{"num_hidden_layers": 12, "hidden_size": 512, "n_experts": 24, "experts_per_token": 2, "d_expert": 240, "d_shared_expert": 0, "hidden_act": "clamped_swiglu", "moe_layers": [0, 1, 2, 3, 4, 5, 6, 7, 8, 9, 10, 11], "router_score": "sigmoid", "normalize_top_k": true, "routed_scale": 1.41, "balance_loss": 0.0138, "balance_bias": false, "init_std_router": 0.017, "lr_router": 0.000442, "num_attention_heads": 8, "num_key_value_heads": 8, "head_dim": 64, "vocab_size": 32768, "norm": "rmsnorm", "norm_place": "pre", "norm_eps": 1e-06, "positions": "rope", "rope_theta": 10000.0, "rope_fraction": 0.25, "qk_norm": false, "attn_scale": 0.125, "tie_word_embeddings": false, "parallel_block": false, "init": "uniform", "init_std_qkv": 0.0202, "init_std_o": 0.0202, "init_std_up": 0.0202, "init_std_down": 0.0, "optimizer": "soap_variant", "learning_rate": 0.00208, "lr_mult_o": 0.666, "lr_mult_up": 0.609, "beta1": 0.95, "beta2": 0.95, "lr_head": 0.00708, "max_grad_norm": 0.5, "warmup_steps": 200, "schedule": "wsd", "decay_fraction": 0.561, "decay_shape": "linear", "final_lr_fraction": 0.05, "batch_tokens": 131072, "max_seq_len": 512, "doc_mask": true, "train_tokens": 575900000, "max_steps": 4394, "dataset": "wikipedia_en"}
Below are experts of layer 6 (counted from 0) of a mixture-of-experts language model. Rows are named gate (a neuron's input weights, with its number), up (a neuron's input weights, with its number) and show model dimensions 448-511. Each number is 128 + 24 x the weight over its row's rms, rounded and kept within 0 to 255. Numbers have three digits each.
Before each expert's rows: a language model's description of what the expert responds to. This comes from a sample of Wikipedia text that the model never trained on.

# expert 15
What it handles: Acronyms and list dashes. Capital-letter pieces inside acronyms and product names (CSI, RAM, ATI), list-item dashes after line breaks, and organisation words like Public or Television.
gate0:101131137126105093137102112114135152175121130124063106135141053145087071139107167141131127098111120092148139143077126101088101099112139127154128183159128114127167145113093104145139149089146113
up0:145122165100120106130161138115149128108172132120135114122161115127099107150104093144127109116145148114153186172110099130111113119120132138155133178103166134150132113086070104126088139114133160
gate1:122108109142085140098081119155129125135123138126147101136134130133104100093131125167115166129103105103086098153117127122151146118137089150168151120151166085152173141122132106137126134123140134
up1:107137122142083103109083124144123129143138098117119122131160149127125113117127101152114137151134118111124106146142167139173186123139084141139137130133171102191143150104132099098125134122169113
gate2:168117085098152156144138122128151119135136126129098107119141095105163066156118142116091159135153078185136115144146123168134120075135134152137148120136144133157108144137174122111151130117107141
up2:144146128087113160125109116097163082085140118149107111088136115139180095146155129159101143132139092147129110130136118109120121075116126111163145137137144147142109103146148098077146142132107133
gate3:095153133122104071112120128107147160114120121095110161122116080145134127128083100132153153137081149132139145121157156087123103146111147128128080140156136111119129132157163153136152173120133176
up3:087113142138109126116107126140147163147139098087106127109108103146119116125110113125151164127096161117122158156122147073106113157115151143131111143127170082129108162123144131139130124106138137
gate4:139162090143129158150057153123113137109084178138094115080143116134133150106138130143092125134132120144129118181111120128115106126129123165113161115099164122123100142142143129132118105118120119
up4:122110118150096121159107085129117124158131167147179120082128120141137120142121117135133117187129117109157148154105123120101160102134144159132103120138126105143079123134086117167127111120137127

# expert 22
What it handles: Word-initial capitals. Single capital or opening letter pieces starting a word, often after parenthesis, quote or line break, e.g. K, S, M of MRF.
gate0:107186170181113118096090112121148137144152136080137164111107125140090112131157128109185127117091165144184151164131126179135147138080122176137202139087143130111104102182120135098148121153150189
up0:151135161145086100123120126097200158095148128128106135122095117187075077110183114109141089156137172166107132161134092111131157138116130147098150104155154123114092100111148121117140134172137124
gate1:143118137144108110123139157135138116124143148173170105145127140155145134160131102130131137160097126139126132129128130140148105130136196128122100125099141125179129085156105092120134104125126111
up1:172172121136109120164149126129127111148164141192189093153139133154117128163122101113092126147115121145112160136114114097142143127137158161086077153106162144141142102105117111108117115086143164
gate2:145154181124130100172131106133098137113074131082140110144114156116135143108081135167121154135130114135114060163145103126122150054137137166132143137108084093126156149127158161111124111157129143
up2:195132166147141055067119152090105101102104155109146119123144161140152152107115157157109158117131125121124085166137126141132159061134172163098158140110108098081116164146083127134185123155104117
gate3:118132093123111132145161123130127122125168124153135178135133117151088110115140128120102121131134133112097175171113128128117174132173096125150128181131113136143137145087126106114101149133109155
up3:116115145105119136166148107173129092123135166114144108097112172139187184116128137067114104165170145142115182154118082139126141161123132087160161151142096179130135124071143109139110151118146127
gate4:169131132113149103169113133122152183156115159157108092113146157117095125141136118066153152094153131118136151144125127135126111103104122126105138137147122141102134155152153119108125117124119119
up4:109153133112154123132190099132099149139132158137110087121112132063120165105134095110156146134123096148145157152135142126131145152127181152139136098104101111115135161127113117172137117135116143

# expert 18
What it handles: Non-English name syllables. Lowercase syllable pieces inside South Asian, Middle Eastern, Asian or African names, e.g. Samarkand, Thapa, Konbaung, Mbakwe.
gate0:121094135123130111114132107120130123127135085140145075131140164160106134151188113171140156095122187106147126163144125134118148129137123129100091151138153131137115134149118133121156145142138130
up0:106152154134093138111161088160204116100132122118144108140127120166108104132131117153137119137102121126142138175117119182119116121157102148105133135159171158138135110177110129079134114107121103
gate1:134142134131079170106124137127113099098145116159099167095125139148161135165102112130103138132096142139124154126111112127120155138118095090082168127108082155114135164155127176105196155140135107
up1:116166130162098153159137118108129136125105094121171143060109157116137135156102168084095119100105145095179151143172106142138132109141139101112150139146083152142113159155140176128172146137139120
gate2:121135093124109123125136100105132133143149101094119160127125096145077145131121166090151112094146108146097127125139138158120168132110131077124144143141129108125153122167097130147188117133142139
up2:139090106137112143125153104142115122129168113151116107116135121171108166162116130143125145090115099163082143114131114106154152098129139124147122123137108111152161100147130133091162142135166124
gate3:098157114108132122167166124104115126122182158135142146129092170156120134147107097130136106148123154117116137154093137106125151125114107094141120149151126108109169113105142111114106160117152105
up3:129149129163135146140158096116105124129115122127118114123105136107142120144128102113148109124152120170144131169104126123105146091148142105154121136157127124123152135124087166101108129119112138
gate4:105127107130134138123109134088124152107114132114136109101164159107108140148143086123132147123118107115090152105118129152153138081141183123103149179137084179114149121136116131153101138130101123
up4:110149147130108154107168118097135139183128122120102113108171133114109135110123109118135105138096135102088153118140131151128154119140142108114152180142096179146089117143102105166143133130135083

# expert 6
What it handles: Clause connectors. Punctuation and clause-linking words in prose, such as that, which, when, how, However, because, so forth.
gate0:126127111118121115119096143090090106146078190083121160129121144152102129142127190111136126114110144122111132146126118143117165144109137137136128140143123107123085150152105147104140119096164130
up0:133102074140135111109080129126138114118064137057136123103120121139144138122140214139107110155140133110115121117109101149133119131111134130103126139122096128155059137172118152152130126134095137
gate1:100140100078115112127103117124144130162111075072148101106116113100142101099108177151091096135112145138093116133122103084098116139108114075102171136160160130120120129162166133104142119141146133
up1:105116142114137123142114130135121143124098115133107107100130076067153152109152173122101108181108130193103105117112116101117133129107164128122113151112134104122123133101150112122144109120156153
gate2:127124145119113137129114096117132118129088141146102161141141136162126110120141091120113117179146142145070150164123151123136168137076171139111115092161111158114105145134126118113123125087111158
up2:098109089117086129136104134149111100146121145157092206137123160160147111134152038101140127189155123153109157156136157138136165123083157129105102079128126159133103107133152152092120103072110150
gate3:129151088121098127121089093122155139138137148134112140158117100096167115146099116091093117134141166113145067120112151132090148109135125114152144138108125134163114106114109118124178122112122107
up3:140123100131087136168091103143157117152125137123113111151105125091162156141123120129080129128130128111157073120137155150076167113112115107182144176141119089148162129129128094138150150133117128
gate4:125104110152093140120153152150127137143143149136112105140084109149130153138125116120131120127164110161121096112118139117153108149135119161139144128101125139154126105124165116096140182143116177
up4:132142116139114144138137099163137143101097170103097113175107108157114117134132132099148122130148125139142104135135119111119100156086127146157153117121120153140121127150180145091159147126106200

# expert 16
What it handles: Given names. Common English first names within prose or credits, e.g. John, William, Scott, Rachel, plus some mid-word pieces of foreign names.
gate0:103174135158106121143145167094163106111130154076116077112130138129139100126131133144111138122157106047135124148099126135141134125123125130129132126120124104109114113147103153131154139162126099
up0:118163161130102102146182136127101116121139143128083091111142170173141065094128167121143117127116117085132148102157125109132107145109113124092136159138096118113152143150151144152174145145136129
gate1:151140091122117099169174127147116122171116126109103184159092139121109132120094078137097076103142122087103147091089102093151114122096127110101115126090121099118123148118113130117153141140122159
up1:120099103140139100134139117116091130130122131132128163162084142109114127109143083150139130101082174086140124113121097128107129115135112117133063126081115109132112107135098182099146160109096146
gate2:120123168141122116135125136114093138142110099163126121124063095110125121141115113140114137123152077111122126096129133121138082102069125088163115085118146117139129104105131159140121136116115103
up2:137141177160117171140137107116077124162100100144158155101069098133134122127088137146129135185144111137110144111132129162137097139087084113104142086098129115137113111113129125148124157130108098
gate3:159129157130106114096114125121200095153130120131135138098136133130122123149134124079113098122119129151091126182124153149076111143091123117138125117106098144134118080092144150116121161116077139
up3:116112129106118074104120148129134111134120127132153132097118151128119130122145120103102128108106138125095134085146111149062096115115128122127148166128093110146100107106154110124124149122087125
gate4:121116151110137107128126116111110114101145131134095095130137106164149168138128136138121170107089123130139107129144144160137117174145132165149131132152130127103132087164103133126141144133125131
up4:118150087104097171122116153124128115133143159146118126173163163106149149128135110109157083107132132145119116103130126123067110155148140151133148146119126113141165151164132144130140139115150132

# expert 9
What it handles: Units, quotes, math symbols. Unit abbreviations after numbers (m, ft, km, °N), opening quotation marks, LaTeX braces and carets, and line-ending table cells.
gate0:120086114101163114126129106099124135151101095097132118145139126131132118171127099137057143150078081129098131120098086130136122135149117126112089099133123127174111125125148088119119142125079161
up0:154102153108161096131144122048088124140091136099120162139118153144143111156120144140103138136068123154130143111171109134095156137106104107157096130109121152142125155119145130123135152137120155
gate1:124107161118125151110104097124161080118117118120139090145147154089131130142110115096139156130119107139151119139122093123105090090139136120110141155148123128170158118117130160175126146148082150
up1:129178134155114138141109134126142073111135109129148100111149164118139139125128133103159136123119126141142128141125142132087107120121136130118144173158126109124149107104138176171104143160114156
gate2:118093126163134166151118060113137081140148130149153083142139135119067141181124108104144111115117151140111163092152118096182097153121135134113104132140145094157104128106130132127104134103097106
up2:127143145139128115138105060135128112117155102145113117162143143137100149130141120124145106102114103152095144085140119110169111145096144144113107112147108127166080142109145124162121139113099103
gate3:131132121115153111137118149111173111122109096125119108140146119103101144126086112151145105150124129167150129130111146173109081165153123179098127144118092136143138103136127136122172120139160173
up3:154118162086185111115138145108186125128080127151115126163155122097098104130121074144167123150108169157127167132124161152133097155176135150103116127110120137155156118124110122137165165151151106
gate4:116111075149118102175155133156126164155091160138132137123112148089127069145120108131148130166133187130122155142153129096111171119133169138093148129138183075107158117144142130132124139176146151
up4:112117113124107127147132141140120135132118182149140130113083146122144071154122131150176135123158200139083168125162136104161170102139142138103148109151186097089157144141141128145165135182096135

# expert 17
What it handles: Word-start pieces, adjectives. First pieces of split words (pict-, purs-, mis-inter-) and common adjectives or nouns such as air, red, gold, short, total.
gate0:142142136096136122097146143127105119142122128096165112090131129144113141133106125103164152131083115073158149142131120122084116135137128139120081109145151158092110143147152118084154114096098128
up0:137135131115099129125155137133125150121088104060180118101121125139120133126102127101141137099109126096174149151147116094112112121118140146103179099107121140074127188117149119102125126078124137
gate1:135111134169133123165116097087133106133154109160170119105139139120133122134113133149136114106102130137131153109165164128119132131145140124149131152120159061123136154143137133121132147140099150
up1:144121123171176085158144113093106143142144099110154126154153152129153136120126113131127115106109112130176152102106197144130151134131173091141110116132141090139149161176126155112143149161094171
gate2:139121129132155111176116108130099132138137137073140115133130128120100117130152125148159141079144113104127122122139116162142134097110127104100159159207116146116158164157107154114135142132102131
up2:108053140112143121140105072144096106136102111090148078111137166135116114159187088146135168129115117114158130092097115116153150128152102104143100101163104121113190156124099115133119116151106165
gate3:136099114114104143153159125096091125127143117132153113138147172138098133129084140139102092114130118098091105126086146145101182141117085126131141103125120107157159126100133141104142110143121132
up3:119111083134145143173137165109103079148166123118141133122138180091082120159127112122122097146152143094091100138107140122097158131095107097129143132121131100137126139136134169126096154163125140
gate4:111133138136062103157130090118127088147109106125135134135144170181122152117160131130125114148108113162158129096136169188127099105165109138052107120165114145120128123116133107118145123098128135
up4:097154117165084145151135111136089116144120144110129135156133147140156145155144150144124082188109113128162149074152101120154128133158132150077148153130120146158133109102166150130143099109131127

# expert 4
What it handles: Name particles, foreign names. Surname particles and foreign name pieces in sports tables and lists, e.g. de Bruijn, dos Santos, di Mauro, La, Los.
gate0:125124066136105120115131098162115195131119134165137118127114112142136190145114138102100089119095108110111133108103141104108116141156091163118082120123149217149113151128128159161153170140146137
up0:126113116148105121133153108136115150145145099172120128136113134134091149168150122068141114148090120118108136148093109084094148152133132087144103132108191202157094132122131143138124121165107134
gate1:133127115148187131145133075129132129118124156160130167124120139167098148154097115109182083161118152137134115120142123158151140108103123126148143145130107168122108168115160148105111115150162153
up1:116167131150145122126097092114183130138122163158143171118124085140123086146139127098160096149126149133106078137118119164147108119151130162100146192145120134158130136116182121128106125143151140
gate2:165130145170085119145114123134132153146091119116120122086120145145153104138159108098081132137151086103141113120160159115136129141124171103144124055101141105107114096156148137120144163147092099
up2:152167100117133116175128108133113125137120115132140105090142132105157124134146160150115131157125113095094167141161129088133117116115124137143091126130157141160091083091143132099131111116137150
gate3:124189129181143124143121115132162144129123103123144138154192113137144139157164109146091155135147118122151150120157092111134110186118146101120150133158143154138120109101173122139124119113145117
up3:149132108164162125118186071144142164101119088122112155147164077160123127175116122133122123167117081147156143138125085117162121149124147120108112108143115172126110131122151099147150136144147113
gate4:122109142114125155135131117139094105148116128124137097114110099122076128147145174136114080146107121108128119156122111113137120097171113157166119084126132148124123141151138120124174137175108087
up4:146150135123119138157094111115123116106117135137113136142132107105138128148157142128121128144147114152128113143110124128116061117140104103138146150127104151111139101141105134124135162103132109

# expert 1
What it handles: Prepositions, possessives, have-verbs. Prepositions and small function words after a noun or verb in biographies, such as with, of, by, for, his, had.
gate0:141137149104148112168179156111106119089119097149158154122118150122161098160141132115122126141142097126112151124101133094132113096136186099137095162164141123113110126124072123142120140152155128
up0:117127137141125154157160135109096126082112101125156132128096134145165096157154135141128129131145120122152203099133104099123139123144100077078119103168134101104126095114068091142133146172131148
gate1:112128170142134136126099110136173153113146128116092104141157151129092123156124091109138163155124118150139131105138166146104094163122107156130115147089110095117157132140143133108107171154159155
up1:136143159134138148147098091121168165101125131121114120189189171126124157160125111104118169189114158164152123127138112116132097184133137140110141151090107131122149113151145131105091162127158124
gate2:099111105150133169160103100086129117153113119098163114170097117136115114113097147143149100114128147108120116123066179114118134130196147115131100159120116138103076093119156154128143110139154095
up2:120159085104148098133132116105067122154091120126129145121137111148136097124147115110117148115163111118117123140092136134106124104134142139152166161124132118092141129129128134131125131156110077
gate3:138135173109147107132112168091120153133141112133166100168140150095120113127158090165164137095121147094117113134134157115120163115153138144142105141141088117184153145112133129136131147118126121
up3:120146139141149065109099144101135156134139097189129109167163121123122130115170106144129134119135118103100113142136137121168136107139131146154103150156115094168146119094174137108163158143123102
gate4:125143152108131134135111178123119132107178099152107136137140177121131103163155143124091125154136114135124117089140117115114066109109112097146147140136131074123125134109136135105136135152122188
up4:154118143125124135162125158089137119152167085135121115111162100131173106169154185103123127107121159137110126098109170104101076135121151063148136117155137152125142144103119157106121130137160147

# expert 3
What it handles: Foreign word pieces. Mid-word pieces of Spanish, Portuguese, French and other non-English names and words, such as -os, -es, -ia, -é; also taxonomy terms like Genus.
gate0:110128145133098098112162182106126114131128152139137125105142138183110153116101162142131152156109106133139141144109152103140159109145123132080128119153135135175150094112139145134106172114123113
up0:109112129132118114162146171127123109137108147113146126105155111142114136137078148140137140162097118140143143115126138134122183116168120168116122136118115110180170129101118096169138160100137128
gate1:140115101142120142118107110148151127153126092147140131101162168169090138139149143135095098131161173146114182136117145104177172128120165109133136158113142114104126129178138097088155129104125111
up1:133125141150118155118086131115129118135089117112133128128159176112150123147136152164144144099142118166153159090104132108169138122100125128119153125122150149109126131140145109090124154139068130
gate2:096145113123121116163136158137135148139154113134126113110122142140102140111124113155118094194161130109162145148164117136143142115127136141110149135139127103074090137114137124185168153131140116
up2:112132133121072109125118144152129164131123106123089152145135137144155135133121154127115140155148109098099104152139089122088175093127153135084109094119056137146117159132077137162133177085140122
gate3:128111087158121115141128125106124136131139110121134117123137137118169095093094111103116172093143151099102136143097082148142114111152125109152144133099134122119158191133124132130097143123099071
up3:201127140151109168168091137146108108111105133163138136105101146138137141148109101123143128083092137114095127136116065134129126130149109163095148103169123124127172157122168133149080145125095130
gate4:115126131043127118143075098139100142123154139133146120118153124139170124109090118085148073140096119103153137086135126130100107110145147132119156142175086142145181146143138135115144126097122146
up4:141118111123092129141141132136109130138134148081184127117149119145156112074143128092126100166096158133126094143124150142106131127118148124100145085189134183178158162180154081135159109114139143

# expert 5
What it handles: Table cell separators. Pipe separators between table cells, often after a number or heading, plus == heading marks, infobox colons, month names and "born".
gate0:099083127084081128151046108113130114104143143105107146150104126153137125113148173122124134121083138141134112134099107094077115134104168140100106114126121132147117125132131136097127172118122149
up0:176172102131122157127090108093101125126170156092110099129097131143153166114165130137093109114129133124080168117123152144114123080116128159108132116137126111090131107110159116127134149106138137
gate1:116137164110186106112111117094101124141133127142142104081145134129160144122148115131132135124127122138123126141093135116154137093141115128129142137159123136167136105126101098150125119082143147
up1:140118140106157104161113105108094127135089132142150106119113138128139114101159118130158099105127128130134142150080110134148157101129116128131142146127134114157112122118114112155128109097179134
gate2:146112132119099125170091112117123152148111135126100074147102130139113120140109083147146158113162122095127094156144163146195159138169135122188173139102153138142181135147170091174107163145129127
up2:174136126131107116162088098132121133162094110131131073160129159111118119127095130136109185097184094129116108135163140093143115128158156117162122127101121147119194162147151099161125136163155139
gate3:098150140148117134154102121123125138103104126153152109130140122135132128161123133090127102110175124106079135115107130157174133107172144111108112092140111102161145112149149137140094185092106151
up3:106129115156129157129109104126134106160150129142151122113114109127123102159130137122146116109180137127147135132092144153128154114124093093126153109152109070106157134159159115143154208142136130
gate4:128124154105135208133104105188095124157102154141146119124136130121096104167144126141139192156116118123164092173133119181093112097118121134092149139154122156102161135175134103150138144122125102
up4:150112126121165201142105165134113144110141148129155150142142096170124166171121112141178139180118093144131112118147152168084133092143144114142160127130135091093137132104159135124132143134098077

# expert 8
What it handles: Relational head nouns. Nouns after the, a or his and often followed by of, e.g. member, son, Minister, Department of, rest of.
gate0:150127135159116111205134135101162118144185112102161116148150146159127146150108143124082109133124120123114095136156132112135153128074110101166120161124134103116092085147111129130132170118170158
up0:131117141179117138169132125085166105139140161130112154143120134144157117151095141104126150118137179126107076122169107120151177124075136112175101149140146092119108070152128151084114150079134181
gate1:115160116107106128138131132150144179136156180134167135107160139124117106142133125173116164146165131171124142134113123153110148095113112134105169144125133131090132131141116106143106171138109160
up1:129151144109169149176124151134155129110120179127183152136156179130148100131140121158122197142153118209166123154125108146126141108113142134107155132104133110078103128141143126153107118127117148
gate2:124127127094110106139117128143179128133127145123121114123154141123122109142082126142117156108140140142146112135142114129127127122117131156172152119103110106138130093138139140082131135144078113
up2:147100110110111119170156128127130127130146140173144111121162132125113109112122141163138161137134164149122126124137105123135154089164138123123115130102106099171106141120111122109171120114103140
gate3:100148152154111169114124120111129126142107101188140132149162130122095129125095107129132156144154119111111129126099141130103148140130137121135105136117114095106082157150123115122126154143095083
up3:134108133127129140112142116113116110149123128131117110126165137116125141113116105139127135123185112127136155112115166119111164122138124111140107133111090108111073174176100137126159168114096118
gate4:150150122117148111120165149114159169189088132131153105122128122139165108140121132107144120122158159113137132107087101160124148139112137125147143068091106144141107169138106092122135105156129060
up4:161123132125143164119116130120170160157067122139159121133118128117163093140137166146158126138119161130086154134098120152153151156123148132120124069104201163131130151136126147085120160153153096

# expert 20
What it handles: Buildings and places. Nouns and participles in descriptions of buildings, stations, coordinates and demographics, e.g. town hall, stone, station, households, °W.
gate0:147099120128124088139132114133141127147133110124141154134134149152151121123105152140107134121135160132112138144150133085132129116165174132142176116155130142161145133109111120110090119132120101
up0:116110127137137126122140182149115140141119112143166131112130153123152125123118119116145117177084112105097154130132165081123124114123165149125176128133132124142125115149110119075092117133098128
gate1:156166151141130068150150115124198116096095138109106143121181137184123117148157071086101139135167112111125170126148138113160135118138142168153110145181159099157159119182118154125143170095112128
up1:133127141089178124156171087096130140154113223110124113123149126122125173105169117166156131180106117121110137136093152124119152174140147081145156131119104134117105134101092118135133107103172131
gate2:114097187144127161122152117114135116088087136115131088112096172101098101117130110098165121127145124152091153153137111137116128117106146150136103129119106168121173142168118143129070160159091135
up2:147123131129084143120150094125128123118115148148143142113140152126097128111150118126147150104120092144093149110165105127121116077121153152155099132157118156110139106131166153127107133126124090
gate3:126142135114122103143152122108109117130104093123094119131125105161121120156120104084129136137138112131184089144175094117116151087152142130133145125134153107154134092100120217097175155127125118
up3:153101135124141113126148099129127156139115091113085126154134146128142130141122126110131150107120097143171097152153113117126118094151147139136156145157134142136099092126108193116168131155139143
gate4:110138090124155125140116158137137127163145158111111092187133171127149117106137119112099104128111092138134159118144099109102135100140152151118181127106078108146122124095150113095131153100114144
up4:118154063126133116133115150118126142135126126093110121164149160167152118099151107111102122127115097146129137120149132116148154101156173177153152130107069140148109118113113153096125170113123133

# expert 11
What it handles: Place and institution names. Final parts of place, team and institution names after the first word, such as York, Cambridge, United, College, Park.
gate0:142149114134134172125139121128128160120110181109117130120091120145075145172110160134171127128112114096139111148161145158096127160102126087130119103146134147111099142181109156164114139151075116
up0:146134138107115141122110137125106124115148158118106175126135128144091162157123145105114092115116100098161101169149110176104167135097123125127113112167141106100125146122122149129088139142105135
gate1:105111104157166105133160158109130148135128102101130156140117134166158128134146104152135119118080127127113151162100094118101162130171178133102055110098139139121100141185144114134158138102170139
up1:134157122106130098144127168154169152101126095105150174100125149110146129163182120130160099135049135089110136124074090119106141150109170153160115134136145134081098147129138109143123128088101161
gate2:149131146129112123142150150112117092138109123177105098119122154134095143138162140094084151159101109098140148158111131118148137137128128106094122138130118137099146121140129092141134093098147122
up2:079146182113159118130109113119133150155134154101158137167159132063097180096104116172121117137118125128089144161146108122109142147120105110107155103124131121136124131144058167103146150127143100
gate3:151126093146154143114126139087136132129182140144084099124132104142133144188153157151141118161110121171161110125081130099107157108114119106114175089139110145124142161132173106116137096168149147
up3:162137135122129096097136153085096117151114114112107122124098140105114146136137130101191086094131145115149087085124159122107111130155155173117128087152100144174159082112130098136160170069110161
gate4:119098156135116135110143161087102134125125139145160114129111126132166135134095088084157114133081133096103118147184153108100148120116142134170113135111106111124140125039103133105080125124101137
up4:108098116151122111122159177045121131127126148150094126131145100158152116131089083091185159133122097090139116155153137096126150121147140114134129151140121125133109123090113143122086124150089165

# expert 19
What it handles: Definite article "the". The word "the" or "The" after prepositions like in or of, plus sentence-opening In or During, especially in music and award text.
gate0:121126135137112126138159119152117124154132148094094088108141164144187121139129152109115158168137115114146139151128117085161138135136108112117141133154178109135148145120085127159093153174107144
up0:143148124128089116139146130135102139141067169132085148132103129164162161143105127140125186135140109109158096120115114100178118106177149140132134139155162142175126127131124132082115147126100119
gate1:139129141152139138158116151133156151146097149122137136116148147110105129164110136112135128150125102158104057147126096140124085101148135145102138139130109106094158118134074101108174150146152125
up1:124108105166142131163126181139186171141118154136124120167145149149127133139085162129123138119124091155102094156140128109111099138140126118091125147099138108096130154114066094087177115133126149
gate2:109157167097112087101111142174098125088106141131186137133155118161144177118113131137166139117110110124155108121145080161120111096099161139142142106109139130170123156127096150151122093110119121
up2:097101108092102106118113157154143127164117127148148126075081136151107123103156108115117077143128114148134104147111126136139167111121137099134121164133153118167157142124178101087118132150131108
gate3:148150141165117128178156092142114110142104134148137132092128096130168110109117105102177097134139128124123104089082184129101162108095109117123109143177116137150153089131072160149109141147156163
up3:135161160144183121164110125117108081140065138170119117083126120102158113096144107111150105098098067134149136098076157121132106126114140116153123138148119117133109144179094144178119137118156145
gate4:093135111164120105133154119111123147103087105109167101142133152106089083137133122092123143127145124121127155138141056153123131135127142112124115146125129148204119130155176127149095109148125082
up4:096154147149113074165153120139106134108102104119126154130150147071112108144144091105146141108175106097134142091134116144099105132099136128077096132077103112142120123151143125137104154107107136